Weights of a small mixture-of-experts language model, trained from scratch on English Wikipedia: a variant of SOAP for the experts.
Below are experts of layer 7 (counted from 0) of a mixture-of-experts language model. Rows are named router (the router's row for the expert), up (a neuron's input weights, with its number) and show model dimensions 0-127. Each number is 128 + 24 x the weight over its row's rms, rounded and kept within 0 to 255. Numbers have three digits each.
Before each expert's rows: "gets" lists some tokens that make up at least twice as much of what it gets as of all text; "comes after" lists some tokens at least twice as common just before its tokens as in all text. This comes from a sample of Wikipedia text that the model never trained on. Tokens count by the router's weight.

# expert 19
gets: "1", "2", "| ", "3", "4", "5"
comes after: ", ", " (", "| ", " ", " | ", "- "
router:177093175141159121107142132115122133159111152144126115099161104139079117097102134168114140123124143107100113141131146084128133113152125115100096113119090126170171122157141145123164127140098079127118119079098109139152181170141149113147122130123112165096128139095069114106145134146143142133127129073163136135131132136100129132112131146137123098127135122175193112140119100101155159130121
up2:135113117126118080138178119120155129143123145132164129148089143132144154155148178126170094107055135144124075130105131139130112167122121138131130127111141121114131108085154131136138132117143100106102125161160122183135160145120117146116139184162154158141111179133131119098144131146140122154136125132137115171073145143100112119174106116112130072113148125098130109143111126175154148156124
up3:101152122158112168120143167100103121116125148139114110162134140146136150133112117099138109097131155133133106082131173084087212097105102127099164146109156112103146095149135146133124132126112122166179134088083133151113123133136105136133128141110167103114109155145125155096118108161150140103110109097145154112131105121144097155161067128123136110125117151101133109119115156163153157150146
up4:132112128170102120109117129111110099124163130148132165148144155118152128134153134105123116118124120119136123100118137143111166167131117128072157126127146116104139143141114126161087066169147118147132165105149130126115101143118104135161069107119114130145119085148126117118175134144105101131123175146090147104188151136118192136105087101168115097101139128133163112174124168123140105134156
up5:095114118121082131143128089073160177138114150157160145125186133108143108136127157122117107135128131145137162091125136121152128135099123113111125135132145095101138142156123111138107150159099139126159145139142090114127100092155096108135167134187132118115130059125098147150127171099144111183157139157150087148125125088148117146104120122145134114155134127176156151110167133110121096124138
up6:123121102160122160146131146106091143121108124149169103093160153119131147132101079112124091125098152126093125103135114115180125127131131169117122159170094121091116170079132117183135162133114171104124126140108116151115127115137153106145178101146143134157114090102122138160161077133115144168143117148111119100136148143128095120109156082180142126104146101124140127127101115086120131111110
up7:102134103122127107148148123117120145109081167128113095196114099133110116161086136106079143153088122088097175150123119107160155123079124155144097120135133113131146167132135129107155134163145129161095160120171144136071109124127163113127114158160135091144130145105096123149135181103079093129144148118115146126118128147119104115106125123144128097092096154116143115123141127143155115103114
up8:144130132164109087101102095098139092099109120128136154101106112085177129102085137125082158114143132118134108151151110139120101145147086144073120137145111084117137113142125143115121145163126130153169162114096171141115159126166130116156128105118109132157146112123095159100151125108071126143109124148158134116167187110131090112127124106114139132138148113157154095101136132181140119105101
up9:139124082164117117148133165155065131106126094126125119117125134120163087161099140132131098141138154158169116090112123141097123116108084125115145150122158117105127130143116107122139119151150109138090184079159170116087141129151105118129134173121121136096139135150110120088139173151116133110084097153125084119145131081095082087120126095143123090144150154135126104116132137139095132109123
up10:169090133105123123118120110149112159136152165131095117113121113097137196119117112131120158095124143107140119170097196138109149135124119123148076110083115127157126111116152087178129154137134135159091113161146118145124162145121168139133098116146130115118167106154115149133146103127148130115099139148080126141152155101114137127105122109124125136114061135165158132121141124176117152121077
up11:167117119142125114156117118177099164083151180069116101099104118098123152122167126144081147129099134153153100130131144092167140165150143144143077116081146132156107122134108140105107125092119141095108147124168163126169143135141119146099119121127165122131102149153129125117105150118109139088105096146157100130113105120130152126089109176129124122099136114155111124116164123121076134119109
up12:132137121150160113131128114128137092128157157132131131132139131140163149137121113155136097112135148088126088124160094136133118148074125179090159109143124117137151170143120094110095121115139083179124130152179119142076104137143184144102102130124111137129138158163151120135086148153122159102150121125150138139120133164148100155122110120134144138120148150094083168132072091123119175123087

# expert 5
gets: "–", " | ", " |", ":", "-", "; "
comes after: "2", "1", "3", "0", "4", "5"
router:155118103137137090148138154132106133156115145124151109185106175120107111183093148171121110137104099089096130098150121129136173149124155128124133102106088126092113129163138129145096106105117124155147127121112112146150139129090176139122093097133143143114131150087142120172108164096123100115161137117158135180142138107129087161135111114132105140121093110151162121107111118171121071141121
up7:187115128143189174133111096137140129098111109118093113132158156137133093151136158147132090145112145102169096113146123120147091147087128133131167102120113120144165122130093138168105166124130152104114133140150112148136156149105124121140170149089134083127129128123134114139098164158131112095145095163118152147075125121138145123127184126144141130130134196109150146105078137130144131127122
up8:142151124186132114126119113113118142094124119101081142149164116125073135113105125150092110127127103131149113095127088102107104145166135126134117137066136100105143092081095130107115090133150186171120138128155104147170152170091136142158131140122130106109145118134130141159140145131137090122105092111155114112105121137102130114073148118154120140122133103083116162139133109155165090152130
up9:124163116109156113155138132117109140162107120141125160140129137116160114153118132121158136126140154133147105088153134170121118139123083142138151118098158079129094084113117120122128198155097121143104125111092115112157124119126130141104164075171101114085139167134159154125104160152118119156164132133105144104071101171109134093098106153113161141133121171110094116121161135108155116157133
up10:099118169105168137092151109099139161119120173137126113141109112159154092149123099130118110106133109138129086120134091130104123115148112092130135136102129120111109145093110135127118167125131066167151104088102140140089123112115084091132170141112106118150132154142115150119179124114132104100176115125167132119109101132106118101165143065119123122112132115121153126172160126086111155153089
up11:116119114170149106116103114123088180130145138101093157130115143129130154162130077130083101115153083057113144147118139135147186159140112142093114120126113139151138139154125135089112115120118145143133160118161109132154131138079153141108118139143101105133135119117124168101147142103139113091132187129147150154159158134080153147129126123149141110122154101151121178188115129140136110115128
up12:125172120126118100120121119128148146135109153088190129112133181114128145141172170103116091133117137157110179146126103133108081151111104130120146117106107077136187133080153144154151129130164119139146117140137152128112102104125109145157102135120144132110143154131132149095115129117153107085126089148108140129156135134124177124172130165096125094100124161124104132129165169140155117174130
up13:156170091135112108120157120124107110150144101120117124153148116085115120103124138174115145114139159151120139126142133141088138163120111102141113140139131096115117148079127143152119143128118134146145116116149170184097127073145163122130144120147143148167051130149104134130153111095170124095130137169146114094135152115150073131128127139149107156180093107094123146104097089097129103119135
up14:129137114148130102101140166153120097122093134106120155144099114116100114129146123141150113148138051125145100105184146155161171078119156154169149087115105121121119068134118139146133102123114114121151113111111132144113161116143139114157120135145126097128176119146154137127112138129085107138122097101114152133148144148123187157096174092119143101118108139120090155103131127149112074116114
up15:150104083119159146111145136063121104104140139078114162142127145145106167144126130139121137173172138152119071131109102153131153105134104157111144138139123111165119131124099151123112158110160137143127201130097113141120142137106120106133149144153133138139114145178115111156149101112153140134131156179113144146140130087122126112145143148088132120117074132118150121164101145139069086146110
up16:080087145125128116141134087146069098153092136090125174106100138135124136133160143136105139105096105132143175134128168130088137119108121149181125161113149134127160149129090131128158111128144110168139149107112090098141085120125121078142146129154121088140136127108104127140123109101109101129116131100120199128117186155115146106122101124144109076130120118133136117164107131124133088137114
up17:135125150151142108122133112161144101128135120117110158097116118108103148104092104097107152099090168187140139114131148126173158125073118075154099099145101133106175144111118122103120139119116109126173146123111147097138119138150149097111154111178139090140171143120175123130074136090146150146141152100167104144083109103123147108101145120135137133166105138114165108131121129149147123151134

# expert 35
gets: "| ", " (", "\n", "- ", "=", " ="
comes after: "\n", "\n\n", ")", " |", " =", " |  |"
router:107107152111141078127116149119138155156118124128149162115077144157101130122095117125103155070134109160127093146088175103163106104169119122141099133168137149154129165135126139091146105109102104152125147135127139110100108162138183133108119076121102152126160143132113152135158131143117174157137090114153120164143167110111128105163122124119121141126139160171152090114114141116152110147159
up7:149083129175119110153103125126103147111086118129118109096133096101116153170148117092151119149121138116153138128128068094160108141159156114147160161155134127117129142114143137147116112095098129101137158129101143083144151075150096119077127145105134166147139110128165137052134116101112082124123143141113188127168121140135137137101154134133128136095117137117129085081132140136131120135122
up8:098085143172092145111120141101156113122140127142084091119166136155128095141142088101165161106156105136132127142099116083105118109166129143123094103132159089094125142073118148140132151149164113173146097086114157092177091113158108075134117110134161142111102161134153136122125158112113134141118117135108119117124077127108146109151128121115157104112117125146123110140100139118095160111120
up9:123131116099109115138140116161113123092117101119152141119141102159119096150101124138099186176109109179128110123105141137169096073081094162180148096156164142124113142140173144125102082128130128083167123132126132133125116179120107124148128095164129124132126083113131141101144138150126138139114154156145120089146105121128146131087120158131139120130085110120120166126138170098158133152144
up10:103144087190119094147123112097132158125115090148106163126169160099124131128114151123102108140116123125128119104110140153121148140164144122097127134130102176155105135104116113162114147107098121170095106142165113123159189104167104114137102110088179079116144115103128130162109123150141113134149146115144109112109110113203122104123100148101114140140153141144123133154167163150132144136128
up11:085087112094161101175129152100138126136128110114109074100121164101108129113139109129157137127190084148129147099112141139086153138169106178120162139132149127108112119145113125119164129128114096153119127144124104119160126200147138124131129132087151138116117145139124109089122144125155119064134114118161118148118107120160115128098141121161161144121124155151092172145102102113120113156106
up12:116164146112107115117112053115140121113132122089135136164118139103164130115124128150137154152138098120133121161121099162133092120136119099122086113124162129121099114122139122168106173164119126159141185090138146192110124171156151137098108156158113118120151149118153154127111178134128122107162126133121100130103138129082122113096148130127124112146140157167115122158183122084146159129156
up13:114118127153126117141147158108145133140088163090126152166123138136140129064140138106117116127098140114101129171127075120134131092130146152135083123110121099122144074111109137113154147132169117142161168152145123125102147120119181112095124131114120132122148209143095167147133101121070140099116125121125126117154128112070112126111125103130135158123164148135104138159127098090151132162146
up14:156127084085120160139125166116106132138110099123142104118122113106177074119138130174077179133134147173139118132115122126108083139133080089138091134140131145112149114124164158119114140125147175157138161133157143126104133151157108149152154136132099168135117129175088133145121103162133130143108155123154134116082120135123161154107128104108129114069110139126091120132155123109152152141093
up15:100147100143134093137137127121124168135125094106139105137147110135135153113120161127109145120157134104156107151094128115131138139096101127109127109105144131105112140091093169155132134153163111085149127095114162108128171200130149116125167137110128148144115123158120119134154082137176071107170117119114110103129158160097105125135133093129112133137076128107172070124135102109106161143165
up16:187093122143138115130094130145139131130123130178100165095177156143103130165114151087094135140148117141130160139089144124120085118150158128110081162133157165132114121088127111093134148109117157113067143069127134114104142146142132119153120175145157136148132135143081131134145134138137124115106121136127116099119118150171090161111144128181137130094136090138115155126134131160123156130090
up17:096148129163149102122075123108117135138072132115127104147101150153155124180134115137154118146108136144159130091135113129115175151153093155110104159115154120110125093124161148130101141097146121119153149097114141114132095114126129158117131106119123074168126135134123154126159101120088178111152167099146137149122107134093114094122075150141100139144151183132148148139112116085163126169145

# expert 58
gets: "0", "1", "3", "2", "4", " B"
comes after: " | ", "; ", " ", "0", " League", " |  | "
router:155122097115153113124139142124141124131114116098149072172124126144116115136162117107081157135124181094129137139132115109187141109130179155142169102122077183120139120156144137164152097112136124097107095094177124157121172148145130163119075144099111121117137162100121107136120142122139115091118133112163114110091086157144131132123119120147132147157114131119124149151140101151132114085102
up3:127105109128113126125118109118117147147112109135173102139107079153181103108100083104056135125076110119159153180144148112153174137148172124110132134108144115129138117174149143152127112109144129112109150133128133169144132145092118089130125167094140122139109119132153103104137172150126131121093151083144107141153113160124132098104156126087122159167122142133115151112092163110154139103123
up4:086107159188151108177153112143104105126164148144150109143131169147112088155151113116116133162153123105120136099118114116162121118103099109116132119086165074135122102130110137110111137119131127117120142156134128162108146151161130131116159153138126137079134131117114141153097165118135156074170106156150130095165089176124152127114149114150160137114141129115093171155135115108099163162109
up5:130130154087109099113156108126131168100153175102132150139129106121152170093123152121135108119162106137132106113176077117104101171104092108144108120162123109142158130104112194182159152120127145122147103121146104147159132134123133076140126138105151118133147122120165128116085145135143151124124122134121129081166104117134136125164121099156132117124128126108098133145185087173094120125156
up6:169175114130097118142068126138079144105086133125110141153098158113143088159138094121103106158161148139175187132134133164122129156122117130119130113144112133134089145139135161120126157144135122122144155093142125114167127124109138158183117116122108112133107149170148160162127108091090130135128148144148124124074140127123104165172130111119148153116084132098107109099126122155147089099125
up7:101132102127115121120120166177127152078135087124163152139171143121113120171131084138136133118117115179121136113133136142138174123121101141149147114136150096105115107095111130161095132144129113091131143099096120166087076151124132127067150148156100129091122138133133123113098101147133119137154104152111119092134127110148102154126153097164141153100126145102112138157121174087160079109103
up8:109135138138151168156147119136148135139130066120122119137121124095124122144108147157169107110142134128151149113115148143139133145104123133084119204169129144107087130116162106170119152118170123107154139159082099089208134126132129080111131162147111131147134160107080096122127119113136118122160108135148161129146126151119139161121123143127155160121110130127112107078106128120119099148077
up9:106181108144100154138166147124146116106120135161090123145117112129157115115151121141116098115098075108089121105103150162157143092110159182146166143091130140125116122091113118164109125173134106110123106136129114141154119151126162149139103091137131172125091136123107131141135114137142120155111116182109154130175101158169163131101143083138085128116161117109139166134108091149113116106135
up10:128121103132160136116140117120142153100110145124127118157109170152187137120173096159075147150108120133105149144155142109139080104134127111104133136075103133132106119124136169145157072119111127100139108103156149133145186132100150093148161116132119115142092074126121107083160130161143141120156115146139137141154118171156148107136128104096171119104084140153106125151136121163127109116151
up11:102139126171154130145169122133132124114127168078108099134137131093123119102180138160104182138154102137120133154133127116112166113138163110126151163092105140099080145154148104099163098140127132176093090120086131120113122120110143122095153149178117130136119128127140158110157111083102114108128161081124069141144106140127141108130086099131096141146132161140147125143144163146137113150125
up12:140153132133116120089104102138159142130095116161099137133133177140148149124142126098123110131142127080096098111133110162121157160057120149111149129114104103109123173134101139175122110161113153119118124072126130161154110115119143126117126137118102133148147142168099133129132162152124090129132174152151157131138121128109125137130162141217129154151090108109129117096186115131141104119108
up13:111149094112094136164136148125127171144148111138115125133150103105155135152110117166094122101145151112134117149156140169105102121151094103133100123114129175116101093139085177091130128081138102114135107113099077164162136141124148154152132118151101126155111140119090131100114184145124131128111106131167159159116112149113170153136148118142122093106111133145122140126113097077188142094136